Weights of a small mixture-of-experts language model, trained from scratch on English Wikipedia: 8 layers, 80 experts in each of 7 layers.
Below are experts of layer 4 (counted from 0) of a mixture-of-experts language model. Rows are named router (the router's row for the expert), gate (a neuron's input weights, with its number), up (a neuron's input weights, with its number), down (a neuron's output weights, with its number) and show model dimensions 0-255. Each number is 500 + 25 x the weight over its row's rms, rounded and kept within 0 to 999. Numbers have three digits each.
After each expert's rows: a language model's description of what the expert responds to. This comes from a sample of Wikipedia text that the model never trained on.

# expert 15
router:493491492452475467509511469522468488481528491507476462509498498495519502495458498474489559509482542475475517487502479508465517524487479505489501450514472552486515464534534512510504507480512494470484500507498499477506526454486465498479488455504530494470461466481540470490555485461515503500464521472512457528511513539530485525516512473484524485522470516514486544490518475510487519486529515476492488476511498479500511441492512531499512492496489498511525529517500518472497471531452444479463491514550508495508524483502532507486485530519529549491475497430525503538518470507534475480509518489537465508519500535477509472479521472509471508503520521527530482457532489458522518469554505532489513518504462457509549508525492505476488429507508520535464478550454536486472499516489515
gate1:533447496538465487536483471476496527495479516539495491512535514530529496500500533522492527499440505505511496538537533496525506559512558470511463511511539511523546506530501537478484474484508523488499529493526457508502502498525539493486510519517500505501551470492521466491518506485484513500485488492510462513491458482501502464455485494491439546490529477529496479496537492511455487484517500549486495516511510501493546486494514483473477506508470489476499530504508522466481492465473541532553491459495509520532465491502509457460514508536500521531511504482509519505475522464504472488526461523479475480529496486475504469517495491508462505483496527530506501484504446525463532452484463540523505492495522506557513481515522458477505457496505494456471470507521476445526489559470478
up1:508504496498519532511523502531518476472510492550532488488481471510489504511530461553495489514533518486510434519489465525470525514532485490497519494532489480533488497494490509489509519510528512493517493503475523519500494484483512524501527515484551481511542529497498468491518488484500488466511540512504485479509467501539514518484513513508499537451500508523500492491502515499506464506504516443520506508459517466484489479526455471522525531509505524455500522489487496443484455528491504511467463462522472477487528508474485486471475478492537448520516562477410513537531526476480509525508485497458506539469501485470536464482460479477515519499524501505515447493462501494489516486480517468475513525493505511500464527473471476478566481515461528490508467453492547519558538548479514
down1:488467529461492485509517508454512458520549471496542538483520471497494485528495513503474487474499513479490456535513539503526444513506466500526491492499532433476452531524468500525450520521536510522548545475509503492504461503490567489457506464525506510463505510488512493497527511515517530508514486491473516527466521508491494498487490512407489522521571444483522507509476526487505515472484510517515516494515484483513503520497488459510499521518490486488506458530531510499512532498493472478519470531532467514494510458524548477510483517497531487516520508502526485480484468499444527474493517506497530501495523459490484518554515503484477529558492444510519482521485512473515480485481486516485501484515518475506485504551536505490499461455474498467538505472509487496521494477533497
What it handles: East Asian name pieces

# expert 38
router:503495472534533521512475456507518532480495521508512523548491524501466514501547480455499484486496478529466531473496499466487467477472505509491504478508464468523503477499467537478466534472526516478511495529537472516514482513474533500526489509502490465470478517541507482459511527469453475496490492523474480457525507489537506485514496516480523480517527513523518503500489510471452532540489483532500497525503445509512471481461501476491486519482508510552529555532484516501490524528519478524487484505521523527493503509480496481555505532515512495509500498503465520502518523484479454486481510466447460459537527511527470486512516488524524541454511459478504478483484488521534498495470465484560496468481527496529503513556542510527519485479536472571455522521487485516442469508505524
gate2:497527463436491513501525491490530507481527509526482527493500548508490496522504542521475522520466483511497510522492539456537489475543497444505483527512474490526523511469454497454445461517529510482497489532507481525522463526499493462519481529510476532517479511561498495464499469453520513547490515459508486519500498503523533536491488522490499538531498511542516461570469470525494473503564475488503557504490485482468531513500529509511492521460476523497443532514486495504440514504463507534517484508500513520517498501482499463459504530491495472519512461490513529489520493470466514470514474468476533492473476476525527509541479451511485442483496527500530492456508478510492508497490479518524505521470460494505507488527481517507511461542486487485494523524529507523490501511501510
up2:478481467554509531504510523479491508523510535469481506490476523494461537480519451508545519488505500459465499499506520469501510475452461565545471458502523504497491477444528487500506515469508511502492524454501472479480519510499491513477466460469567530560526430495501493467536516509457517504484481509539503508489483504496488467486521471488524539543487489510497511519526515499515457514472515467513458519487515473462489449493462476526497435478484518486498482475482513499538502510516497534525499514519535487474515504523479515561477516517506528508485540529539520474498519550476521539528512453533496533560456489460510517477504507489512510500540519499460521477514528510494477483508499528491495514531502516494471500509492522543513534489482518490505502490486480488500511490490487
down2:471517490449504510475545534506461495528515518529488521517500466527519505496513501540481513507532510486534437508559512470528523535462535486490443423522502462471453509456491499514478495522489532514539483480486488500498500541476507493548503495476519550506484478541505504460493513473506510492523493517513519531512537493516503456536495482503472472504542488497529521519450493510498529489527498515477525494504529549490475496476483498491517521507493501523501487501514498491457500492563477474490487498453547479428483499524477481501509465523480495527501509529493481486474520519479496470472533468536511469486484479462531489514515536501513478497508462550489542490500513516526537502475475481467524527464529492494528497475493541505504448494543469523472496520518487507522472478467488
What it handles: Years in dates

# expert 41
router:492491550483538461499554460530440482492482492534454496506487498523500511501517549491553522492482509493467495533530477475462493532528476505468461509524483518489482519516478466491487484514556515475489479515500436491511483520533484482488503504482509520500510490513492455446469448473519493485478535507523474493503473479536482515466502464536495487536517497498482502499573483479503477490491535522472478502480456502528490476480487500497521506506495551484513506492521478457483480535538496504499446514512541510498500502522521494512496477502515525488528487519490507530469479516484543451495461476517485492487537486460533490481474496468517543517462553516474485493506469506517451498512505525457540520525525497513505535495518479523488523430468471467464501491530508489518472472502473
gate1:482476488509499502532540453550513509471498498497477492506501514520504545499462515479477495508526454522460534504539505513484465511547446494547513502508497480507486453478468528518468487478523541479475543468492490500456529457501484516510483495527424477540522498522504479488507528506486456527520496479479508488501541480465466464492489482496490468515496463515495498524507515531458509490471492507519477522503497512470557499483466531463537495549496523514544533500498511485504521473502515517521509535453485505567533475499498496488479488516472515511502521500452513475464534521510483490505499488526527488493509498497473502451490515499495549491493514538509535485545509571529508508498504516505494501541491503511464503498451473477563497494554507518495444478515485504498472475519534
up1:499463521501549496475487531488486510487502523481466511498443530483500498510528495499515536469509470460511500504467424506502525484496489527479523503528498504480503535511529516469508443530492498492486496512474539506516460531476515514488495507530523512516513502526517471513462470495480521487488471544499539525469475526508499479473505480499501483550541470487456515489538559489543513538480507478503513526518504477448487481535497506512491530494503455491500468495500507519541490474538479561479530490446483490477496518480507441504520514531516478531501445519526472529533510490508494518457495522471458563451542440494496518503480499505489510508505492508507499524497499489492498497511494579491507483480510512519459533481524540516481475493488471492520488550467508500483469504550475
down1:462544489503468518441489500482463505506486498508480485504502503501507517467504482498523492487471480481474456505483454474543531463508463517503482507484506526522558495543499455503522509510510502495508505490523516499514502517508484525506495509488506523528497475481520497511536511508496495470475503515487482514509506537488473529472522531474466485522516475567510480499531486499538437466500490497475546498494475519485529453512525569497481457501489537547547539519464503481475507514502526493513495536485519505501492492492544517569533478508524484467520496539496477438510546470476487475537495460507499472494501479483499433510531470470476554526490527473497485486478484473505455486500521513480505490503515523455512545489533495531513524530540497488516445468474496520514522540529472
What it handles: Word-initial fragments

# expert 13
router:483492510516527500519488542512527514481552480473495499531502462492502495486477442511490495500530480525483452485507526497506526481517544558519499510528444483487463444480518532508435486476485516523509508491508519487521474524515480477502513483480489482502524523506526494518505504487478473474512505500474517478539515530504508468536498472510484508505495490504483494489476515496499532518499564444506472540507470544531480507468532507492513532475506495495539502522494500523530529518494468512460445485531485464500496503486507522506483502514509514478503503501459491485494506441446494527533513474493508520502552501506483499505517523446477533487495501457469502475482477532534532499454542441488446515504527519449536470537529489535520474512471479570473489527477479536507495518530463
gate1:522525511522500506478485469498471455531493504519534508489487499561499465473530522451507469479498463507503512489505463464525456502479477503478461503525540539523474487499465483542558533490501532487504521478480487514467490509504529498481500530479489491506506533471501547474494541521501494478508489470518533501510511474487541508515491497516484542510544506462464520466531531448464507472520504503513515515528522496480476522483543480485487476526465511451467509486541517528510494466542539496518508444461531502482537511467499480488507513469466491484566530472496472483493519506501481490477535521541520549463515523490529525441540523472555531508503478515490494494471523473458520547475490491482522515484487509511495476489462468490485519514527497472485482477506526523482508466507522
up1:486471515507503497521508530507534488475498482548522434507469474518514518463485470504471490543506497531478459517524439470509509495523525508537460541472475511500479503543524491508494481507516520468518535532478550437529480443503464484523521545528483479461524478484510485483472524505523482484499484544501493484479552519494481530481458496522469477488470516490469497519505463509510508486488495509505522511526499457501488545535473496447470553467467468535501542469445502455513486489526517471450501470523510520500490503455518518484529512462474519507508484507486468560536494520532492525495512498451487502480471513485513505514512542497486493491472513499515469467540508518464478538492485512538478500444500509524541537489496503521508515487495488501525479514494496497503484494485521
down1:517527503446525511529524538513485495523496464543474457538448483468508509494455489501490532532504524496504506504506519477481555473510528476521504533478489512465485491503504516493512463524481479463482462507557537474509462498531462532523518538539490480489504523519507531514569507524479475477474472494477491514498560492494505529472525533497484441514499457447506525502538486493515477508471517516533511512455504512508471516534532509454506536521477521485526534461464516479536487540519491477485525511493508476503462517492487504451495538484498484523495474511510480469499493510523503497546547503487503464488515502488481524438441503525535541493471488495493505484488497479490513519512507522510542501481525458500505521468475492446528513508508446521529496510491515496457494477510488
What it handles: Personal first names

# expert 35
router:536508516526523486500485464471516481489510518496483508520500500481500524483534519494529477498528480512472526507518499490450469492452494523482525469549494543503482547493483489489494545490553509485492481531526492526474509506492498494490429510474491538532504541500474566486543531464445499507480555493486502460506524491514468487524470479492493456483511544527530495466485510520508492478468526439515515467521494469491490507464492539503490511460509478490548498506532464467484476536511511532466451530488503464476527505480464473526469518485520533501474535533562509470499495487473486486469506523498516522511517481529506506506485496497503527510482495456499503475496490536478504482493471476473541471513531474482486551527536513551541527479544524470494514500475484526458501516502505
gate0:468531527492484493491503546517533483525489509475547444503520534472527478522486508478548525508527505529486502500507548510545520486501466512491490516492487505509495480534499508466526508560521520502458487478508501560467513512465494521500509505514482466496499483522503502485561450444490495506514474526519472505558507500507493534526532530483484459493513499485544531439513445477491500511466490473501506474454484514471458465460530520520504484475512529487482532490468511497478497487491509524493499433509464502520501467480501451527501504491468497451514487503474462519459525523483522524494498508476497491517496504484478474488464492496517493584495462562461488500492500515497503495489508478506488484517482464461486499533489529486470530502507476514556512535511510493457524500477474
up0:460498481509497520492466482471440493444517506523537483512479469491498515472475466506498530469478479530501497489521493530470493550493505490509489476525472473493480493485521495505511478505500505514481498486433527501471572547521512459520517487523509498472483479477505510520494512469468518495477489500510486516471486544464491480500532539557434511498546515500490498499490532524509534495499478497480458512544493510499482549488502475524502503468520480518482449457488519510491510512479541534501517461519562502507475519519466518505503536513516465470535527510431482486532536471515514495502544540478528503487511476484498469496526507468510494490509459566510527483485485475507534498448507520502479499511524520512523488526522505510543535482546474497498538539473511486464476541477498
down0:478529480480468453524508459502476487484545477556509506452466480509470542530477480478515525513481518498520480430506551504455511491509439551498458464518565483492510512508450500508550542501513473512523478456464470536471480473505479515531492495462531505497500459492501453500491466511466489506493460500498540504516482497523503467501535534517483504491500531493483490533500497530495496494537488502478559501478478519476516497477483523498487510487467479499500484486495508482474479452491499508530496492520537522483515489508482484494547535518515530469502484477459528501497510501458542534494512486494470503483561499525529496506494510548467490457472484485520511499514455525519544491468517499524488512500523531498487482543494480539522511513463503487530514489493514518531524534527544
What it handles: Section and infobox headers

# expert 27
router:496503501527523458520499513485514487502526483475499500555549461469454488499457500476501547470510486505505503521500496529509477470505491470474482480524513515488490496464493505452489469484546483501502460516516523494481496458475523514478508484493536497465558527511521549479524467490512448525447510536473446505503488473533530550521523500529523520507456449490513567511472498517450491518506489494475540548490502473485474469521503486507523517497490508515504551466487490484521476462437551530483474491485502486497499536530512474502476514473518500525526491472499511527481531492540498491495508478497474532522469500475500530523506489493530534504491512457519523518490490470520456526504549520462490487520522477517530536481494512527552487490481478532454522499476474523489502508498459
gate0:481471476483491480456474526523501503503532503520528512479535515523439519494520542508533529506515488504512494511500517540459482511497511466516520500466484488462527471493493431499530551503528473553501480551489483472482487484506489486546490514524503504510519500501517488462477483512522549499493476529495459516488452481532457492479507506489534461494499461547512519482500531470514487491517507483468496511473481507514534465535464570514521540506551523512444480518501508545492510526502501471479514496488508475503561483531514478505486490544533474505524476476472507509490451492501520514491473463448528508466491459524518529439548519510500511496534532474487524468501511508527466488500530491465538503470515491494499497480527517533514488482521494485509504485524477504482545453466504
up0:455462490508456528500477510488515470542527495467516490521537521503518533438494540519545529461472528526533507462508506496497438499502493518511504549500490487497488514483492501495520510481498526530474482504523488486504502475527526503512547472543525484509489474464515488468511478513520513519490473504509482521532497480515520513485491494493507480508535491462517490498470558447487470494467503483473548463513530486505519495484452533527509514502534506484497490520504510519489473500510491494528493526494514489506513448485549470509496492464524436495564490472522520472463474532502533500466501475451491513511481490493513497466514457518547499559521483446533520518467544535532527456561513500481489485509511463497496512510441508499494530477501469475497523462521494522515522475516529
down0:451477453470490533500510564501520472514456464526487475502523535521507542515487448538497486498485523500519561465514495547499473503476515502480445543501513452501561497483462536507517479472500524527555487489498454494508504482513487494522475484475516469480522510497516501476502461499510487498506473485528507496492514511551524499516500518551525482459481511490520486518485492471492487522482494492475490478512522505478529475484523519464520520467480515507485522487514536504507475484472513434495508454500559549508497525444487498489484484530507459510525544535526472467470467511509486471499512494507536512521502499485491509466512545522518503527502520516511491486530473493503507502524509455475524446480486473515540484505480493482474489451482451542506501506538513533491543521530531
What it handles: Capitalized word starts

# expert 62
router:468489475495541465479500480540496522492489520444452500460509519507465491490488513468506501515468539476517548518497491512484475511476511535471526547504518520465519506507533512496529453505474513500514499494535550488488502475484474500528491521492512497526528525444497492461443487541533530477486500477525492501518457466502450481507490507472491458502496480499469517517490480526541464508497496547485526496495484493517546495543440508507478494497531500484490491463491471539490527469532509526470502464481527496459529519487499513510486492527481466469523470479500541532510491515538493502510516487448520482502497556505517524494496481464550466519520513508480509487474521459528493536510473431553493488504448508491488503476502534570504502498463477475469471513521491484508479494532479
gate1:502530490487475482521522452532515515534498465493503464469467449495463491525511544529445496552500487501465523479454478452500491448505503493530476483524492496506512517462528469484514511511501474504497474540511515467474496553501518506495477515533506496535522533520501549523473508505539500482429538468527499481497472466486477515520520489513471509484533495514523485523466464493518552531487495512499535529476530511456520511527501480455481494482523462450482526506498468492508496454503508512534526487518563511508534485531478491439498546497463489529476500503490516550548506501519478548481498482525515493551469488485509458463512492472511486517509475516507505466505506536479509527500495534485490492494501462490497531531472508514497488501529470509496466473503525449502473482502492
up1:534571494527506526501524514434465543523475513490489497489511534464478506501534483501530503499505530513523512562507519532477520481482476487523500466526511512544512500506496473517458521493485537445450516428498491489506481509503519484529506532495504501505493506538516425509528481507455487503477432489513484460539468463492515503467566461475508501502481479485518486498483478515500476477479473512500515479481488508441502463509509537469460457463449526491502516535454479486521499505551507473504485501432520512498488501469500509479506500473491497486516486483507526475530509500512515535513547520527490471496485507545477521514536487495526487475515526499488493493514463512505505469556512502501516511493501517452531496499490497466540522488480497506519474537502497525483493527512470
down1:501501517510497500450462485510503572459524507499489512527527533477493506502470489526499537517522492452537465482504501485571531445485443466489510495500477484562543490471534527498481504465457495462466480477488483516513509479494507467511527539479507508501488484486512499498469488522507491523484494506505506483481557496521469490480464522525516497506474472517515534493498524504467536506496487458548483528493523492537469421471468499528511535509486483546483530499488504513467495532517494495515518532494472480522480537502538496506518492484519487470489511462498535529483475488512472519464497470516511473513485515513478463480503507545498505504491519480533509490495523507498452502529519529500500475486532514551534539449509543438479476478462523471459540511513529516525483494512495
What it handles: Verb and adjective suffixes

# expert 24
router:544502546515488520457472520524538525478505522560522523518485514482521493516499529500486487525498544541532531520504531507500517491495520475537543488492486473482491528550482512509440506515551541515516484517511509513504508523523483481491527507512527461513507525504551495542489464498485541469529498517527491471497542475518482534496465495540514503498495472469482456485511528480511514493466489484503486514498459505485531487449505499495522464539517489507479486497485463497506527468478492488455505496520452482483478540494451506498479514547493473522486518509460498529508466553494522471477476527493479485476539467513517489444504528525492543520506441490558533509523478481497460498489457463530541539516499499537529538493524497488478521494512505511484525504511483460472529481462480
gate0:495497513489475501505506491489487457529466505456487482486508487441497486474516521515488436477497508458520506492513442476470521502510468477442487467536500527499511484482543518524544528490528466544474495492512458465487480534513486484561527510513506526501521496476500503491494463491493480556484510506514529500461512506541491514509546510501449513507471521506501485457503503467508525525464478518478503530478508492521546515501505472527503489453494481519473494498522536473490518558531487532497550527500510500503489483525475512495498512462469469476523537534513499482513532518492523483482484559520484542483485519568526512483472490469483502538503495561483499511490511486506517511479482524499509535497490507497455505505433475469520573485530480481534484485527510525481526539486496
up0:543490482513446505515477454508491489527500513518504512556540543492513506483517461484484483522505512459506513514484532492531513510521531509474481514522537506499531512489458538526500518467511519546513516475477489482428495552485448546515492471478457472468480458514474483506514513513444537483512477501476530493513481471541503471483564460511489535477512496466513495493535468531472495508462504492494519559483499474489517473517545496513482481492516467469493481510476514506547513479488500471512519484483560516486484495503468427528500527499511492515502491484485562528513492514487532482479526523475520478545501448472491488473468530492520503464458458518495510504504549540463524457507503510485530476501484496519484459508513497527504504514505496504532523513509493507513496498485520
down0:443482510552498463489520504470496506529507461458494479501504460488498531493515500515483488516501532497532453470526522505455528501529459496506503512467510484519457482493503490517471503524505517455484476517532534511501502463484537482483537479498487484528446514474488483517502494497539480487463525489479485546522451550498494492474481543521504514514521518533474504500447508496519474526514453537509501467454485514560526510474465500509542455498518486517503501464459515495483521457483521514520580469495525528488493531476470532505484487519513464476499498510502504479534502510464549495497516476533514517502461519526495466518544523524503503509506487514468566479495492490503508507547512511494494497494532468452525499558499550478483515496471485515476490489455491469498492508508543
What it handles: Sentence-initial words

# expert 57
router:525464515488509502495436482498533512484544488516481494531472486458497541493487536475500458507488458485452500492450444493491490489482480508506483526541509507547539517530484516526488555467492468481491496532491467517494495524485527493491459470473511462498473488504494508526570496517519469525488523475504515473542507531495530554561491506522459470541534511503505486513474505494493533499514528536505503513556457475517487519458552482505500491478498469526528481541489460480480488513479495499475529533482497495508543523519512474492498504481513463497485507510534503466496488495501494514525517529520475527500495482533471488542515472522503497507475489510472513524468484546492497481501475489522469452485521489460503495506520452514502493508538475537482547520495496562471545503480544
gate3:458492529492479512453479496516470450490489523468491505533511503543489487524487500495451502484478455506485505484515512493504429498490487488509518480508425457512534530486486523535481495491502505480506471557493520490512522534489503533475495484484457497487467473468524497478492448519489553473462501519519516535488532549505482537528484481490476491493519507539491492492534483489456499522473506438506498481507484543491469482510490497534465513492512509432519464503511490530501515544503516506546516445474507466525515516522472526506524492502483464482519495477532489527527493482492487467518496512500511483531487489546510442466490496461537505546491487531482504494512519512529488478533486548523493471521479503498484528491476503458465498513484542489552547467511478534527517502529519
up3:488483491487492521472509495505478549552498483550526479480532473451510536505503512498531484531505526465493456480492502477479500472472474522475466492533532508513525496500543479548513539474482499510516522496502477488473492522537489437507525510447516456531512531502485494466481561446504457556533500496485489477491482467494507490532513542513473506497498541465527537524462536520514504509566533552483491498501506482477487535446483486475526491485510486489474493529530491481512501482498500517479520559507486519521519466484533463520504457511533535486513490520470501451517492452510479531475501489483509493494496483486520498486509480528492487505492511481495511515472497519487489467540538507472523538471498501478518494470516505488476513532526419475531478457518494514527510488497524
down3:499481479516531493513531473482489549526485524527469508499519513497501479474482476499479515539482473526468499506490535514516494514519536533502506491500432507525472505478486529527479522474495487515503499518463490511503520497503526503524483474511462510514477447518508499490548528472497537498470516513475493557473498458442523473502512451476469496492449520504492505524569490496518551504476538467498477519526518533537510511508535534509437460498512526548541478519500486492534456475547522498504523469512473514540482471521451509523509502517494506513522507471453488487466483461472502509525440545483479506467459487532485450489511500460486511508505490545458459495470470509506496517470507496513486512511551508515464480537518492482497486529510522500502494486496541513496540494475527
What it handles: Infobox numbers and codes

# expert 42
router:484529501480491470501531482539518478485492488501478483518497453513486449482474488464496537520484562483498482530508463476505494471488481559464475508473457476529447529488504518477502472503504511452503528507519523490506470510511482555479505473519506505523508456493490478472556489505516459512521525519524450508510441498493470488485501498515525499536463464531511536527509473537465506497483520520456517526508513501525466466474474501506550523527471531491506555492464503480472485503505521535497474513561499482487472487528544474485479495494518538516488519439485481495479493516482580500542478525489534486488496530476536469517503507489491456478499521507535529489531506505515505480473520522486515493471495521534487468480483534467548462516488482524514501526513512506507478482525484
gate1:500523553514520514505480502508441491476476506507476493499542467518480468531506503509497521504476506462466487434519494499521537508495466492464487495499471486509500552532512492508489481498517500519561501533534496516467517536465513523491438505516516510544474487474482524465464496543518523476526487522496491506509494540500495508525488485502458508507499538480500532546522508485522501479515489488519467504482531498528529493511497516478491548448501498508500490509487502470520510510499480535516460442496535534494534493508489499507497517475525537499492465514435486478471471492515535486467487535526478465535495502492524543498453506537464499509496498498450539540486517459488505503536518502531535498573454494501512562464521473524480469510481497465475522481518458454475512508521521
up1:511535493493509550500512500487497526512516456509524501526489509513522486506506462505550497509514499512531515523522545529532491505508559462502506491491522506490495519480499496498492513468495519484472492495482530474472496520546535464497511456480487504482481540508508438558490500482473472484510522491521519484534506506429525513453542503499539495483506494537467475455505495477462475516529541463489523486473490521487469521421477504514504469547506497457486473495517529498463448506471486477508491523488499494526487526535476519502527433516503459438541478504499519465496533483485490549499487524488492499517525492483460455463512490492496494533544504476545463468511519516497499474514540483509537485481526499484517507513497525449500560474478503521518481522467490514524508492508489
down1:528498482533476482534515527496449450508514498485482522478526484460500523539500516488556506509505498485507529507471478498483476464478482533458517500499516481495526525475482520506514538543505487465492503470520516539514506481485486499452509435539472503533504523528536452519498481493472476487497513509502463504518480498497524482518514483492543504475506495502509508513495508512513516430471453499491532531513508496526550445450485510475489469468466504506519508467515473527443507494485559516486478476522507479498502502461475531481500508499499483482486495488465494534550505496516492510526529512520487563485480479486526527492507490477519502536496492492523532412487491516522481559499526437541496514526503498500495525547491507536499492466506514454541489498494499499470482554521517
What it handles: Name fragments and "and"

# expert 47
router:537454519530477494508513474501459528489483474506480513500517545484503485510473516457511488505531504506493527487498497478517476469520484491478530469471503506503489498539536507502468459494491435490498496524490510500505432473475513492477481530496515462479503520514485474455498493499483534484484447479496448511477537490488514513487518511494483475495496527502496463503501522530504503525442494546536489484459495490482510481495543482492508468478512488473494490545490466532498526502491511504474472483522433496517490538475484463498459520494523535452450521488506477490547486517490489499503564505506557458488555482445524517515504478510540538518511461518468450531510526559513485479470501528525517482457493493503507518458529511468498504479510523495513506538503505461556476468503505
gate1:468505518446507542500546479534487493516498502501482493534529476479468485489503488487550469521534559509550496498528499538513490512494504498548508461494461509471520511545529488513506469485493492493519480504509490497480508471497531480462493516541530469505515536449504493524458474494471500496481515505484515472485469473513523502461497481493451525524491521499502495503508457506477430488522544492499495523494540488482450450539493464544516490502536560506480465474475449502530495534462534502470508470475492538519512503479519495516513439493502521523490467511517517537482507531525471451500485512464443479481453500478519499531495485516521539492495485512523524512466497492491483480476512526541493521516480506506450530529467474536516476542507511491484488523508488463478483480471497
up1:489479499518499544525523515434518531498481505501515508485484509462532482459480502513513531528522493519476525522480486423514533501467496515531497493520533487513531496470511501515518548474525481443517451486531460481510502487486512512462479529531549487524525516497509522509499545538484471518494481545460477469503542510498507473541526508513494493479478483503516524502485471492532485449515549488494508490532487516466469470494507438552457512490460510495513498521492485479480476519497472487513546563524484481475498504513504473446489512489479467495509506467529504507501460513518495495469489529484492512507530505542550529518460482511471496476542490479494466469536524485489459521507521486486527468452513485475504515473511504496495440497533484533499510459534527495503482472486535
down1:499544526496503552491511475485545483534475525540477527493481469486469489486481502482471523493496481543495502555507476511502500462532513484485503502522521497497498519479527498507533537479476494525576494484478513459481518503532505497473515487489493503494508525508507500492524496487482501465509528491512465516518549460508512490483492473514481458508539494481494518482486479488527488515495471511548518465495489486473515508491511540455546553539516477492474527503470521539488531461492488490515458461498468520490520486493442484492505529481459510540527509526524482513526482481455532491513508524523485490524457483481429496508514542506427485484529504512490519504497487465493504516501453469496482533481485491496480538510476521523473501522508519440574501488556546491505480535460474
What it handles: Demonstratives and determiners

# expert 32
router:495489533524508491473494517532498494494479470475501473458439543503501477511545541498492485537487521493496486500489558501472507521522543488492520510442481504491507494572527507511495513498503521517491523508487465489505473509490528471503544513489521472495526510494497497508441525538526503483504471493496493503513537500518452437507484448559483490473560511487453470499497484476473522534488551578509478524507508487482463469512498500473530482497515507502485475484521464521515511507508487533471466503529486460499520498500503487522463505523508485466503499516462527490512529488479474521495504448510533516513498489499509498473522501485484511507485469556447507518488547451520490502532544483571536500521490502482484534484537476502486481509495513503503528449500522469543501499488458
gate1:497498426490494510507448518495508480526488465532512497483519506486474529466467501533509524524504497514487500507511483502498499476540530510520508506501494519460517554482544472516456486517537471565443545475484513498502473553517493439537475492445493486512495458509518476515494486501487468491471486502500517543500481478460506539466480515504466518508493488485532540468459575538501529501497533456536481485484529499511544521479507545520503487485465487471506500541518509486508485520516525485493482486494493538496551533460495456479480445508517480492490534535487520502473473477487483465493532499508506525483481521543515560535464478521494502535499477491489503492486508536495468511516497522486461553501514476508475482525455496506509512484492507510513519512487472528500467478522495
up1:518527471540513530563484518501541511500524490513497505495503515514485505470502466547488536537513502509472505509501496503518507475467500532495488531503487550501508489455501550423489499485477515515519489481490483479523448473497476464537476466511492491494519458535543490518491508498460530519551503502498514507535480509473517505498445502523505482472509489530459540535485470471520511522491505495515499487462507539497501517501509519525499494524490568474521527510485492535539514471481540502514472542471539494476530461501522539490468486481517523495471487484553525485488497511487482535503481480453499467463474546507530470546496482474506475472521509468481445452475510525538487510519491511472495453485506528562514492519509518525511484535462507521461476481517478501483479492528475
down1:511488457558513526487466505476475510489506552425494527496493533450514530526477502495504495519500489482507507537462492535510474523469496499481491454504508521497509503534497490463524484482524485488495503466468421500488454519446499491513483522499529495478519525514495467508525515507453518544497467502474482511529502493528516504528518463486549492531497520512512472493491521535555446492492541518499494517508520524493453489475480495516491520438540507490515514505525511514524517481440456486474463523502501485512506456504539532502509534522471488496457506489470518513489530495485521513498503480464511441531518538521549469488473497492547497519513487535478473505540536504503466510526503545515483478486502507545517501517474494488511499525460496536476537469503470468521493482477520
What it handles: Clause-ending commas

# expert 33
router:511459516458516470496487484555505520547508495520465482519506480519504495451490553447518487521519513500484529481505486504510469514464511498517461476532493510442537535529506454496512553541504480492481481512510489463532527486511468482499497492502531455507524463482433508450466475499514533473501523476479526527503526544523506541499513479536525467491483477529463513463533511452537491481524501479506534504475512515532513481476508465496514471511516487535494497517502497492502519494534448514465511496508550516501525510539527500502526505507513486465536478515523521490465500490523516449461471531492492461535513512521565522535469514464487487512487502509536492512487452501495478479506479470473493492488476476451495510490511486509471497516487452478503537451467471536495507488478487
gate0:500514512472482566535475484499490497493486508473521483506503510527535492494546516514509562515465556484476516478520507471493497553480494508479509521450502503466489497495484491489487525508515493520502517533493494504471544497482495475539488480498481481503486528499483459471547463464448533468475509499510510524480503533515528499512483530512520494495534476522528540529513463479503499528540510525505532499512483459526472496516502523525524482528509462504503486503471511466502434474494460501531523488512522497543519514481501465530493515544479504502461519479502529481501470477484484523498475488495459491480471497506492479523517479487434486493490499506545439479487517505480481486514499486539500518475572484480487485493539500529454494445513495507431532483471516525547550545516451
up0:458515466495526493504512504529493485489481478479469525504544480509483507488505479477513488484504551548500506488500551517525538461510462509490465472520541469485444484501492485467503455544493511466470541531475505486549531438491506515512475498495518517459509480521479537492476502475476525463522523519517521524500516525493497475494510534497554513528511466490469542524496481509503461476493521478517519474536522547500499516455497538539503533530514459521522540489416491462533488522505550479493526502478471512488501505500486498497471488494504453482495499479516496488510511460495446509473471518459589487497525507478517522484499491482467489486506543499505509472475528535503477498488511514498508506502480479511490491558505484490468533467510519523481509443515540482503517491502499
down0:472493483479522481501528554526495476491527513505493553515473478489521489487492534528503514533498461425520509514487517510451545495518487544543493496486534545467513477509499501485502486527479454510495481503479529505517485477467554492520518493489487500495495506534487524495505472533470500500532471555475511465484515521486489487467502475508527490519482499491439513481469490530503482485513503479455514494544492516489474498511494483459483521515500503504533486485442540460510509480482473522519513511501512493519536495500487454489478469501475509462497539551492452504489460517491519519466500494515456519473501491520535500501508509489468494502500474547480515513473560460539494492488481496537518521489511552556512541507514500487537443474467471490503514468534528500444490548554523
What it handles: Mid-word fragments, vote tables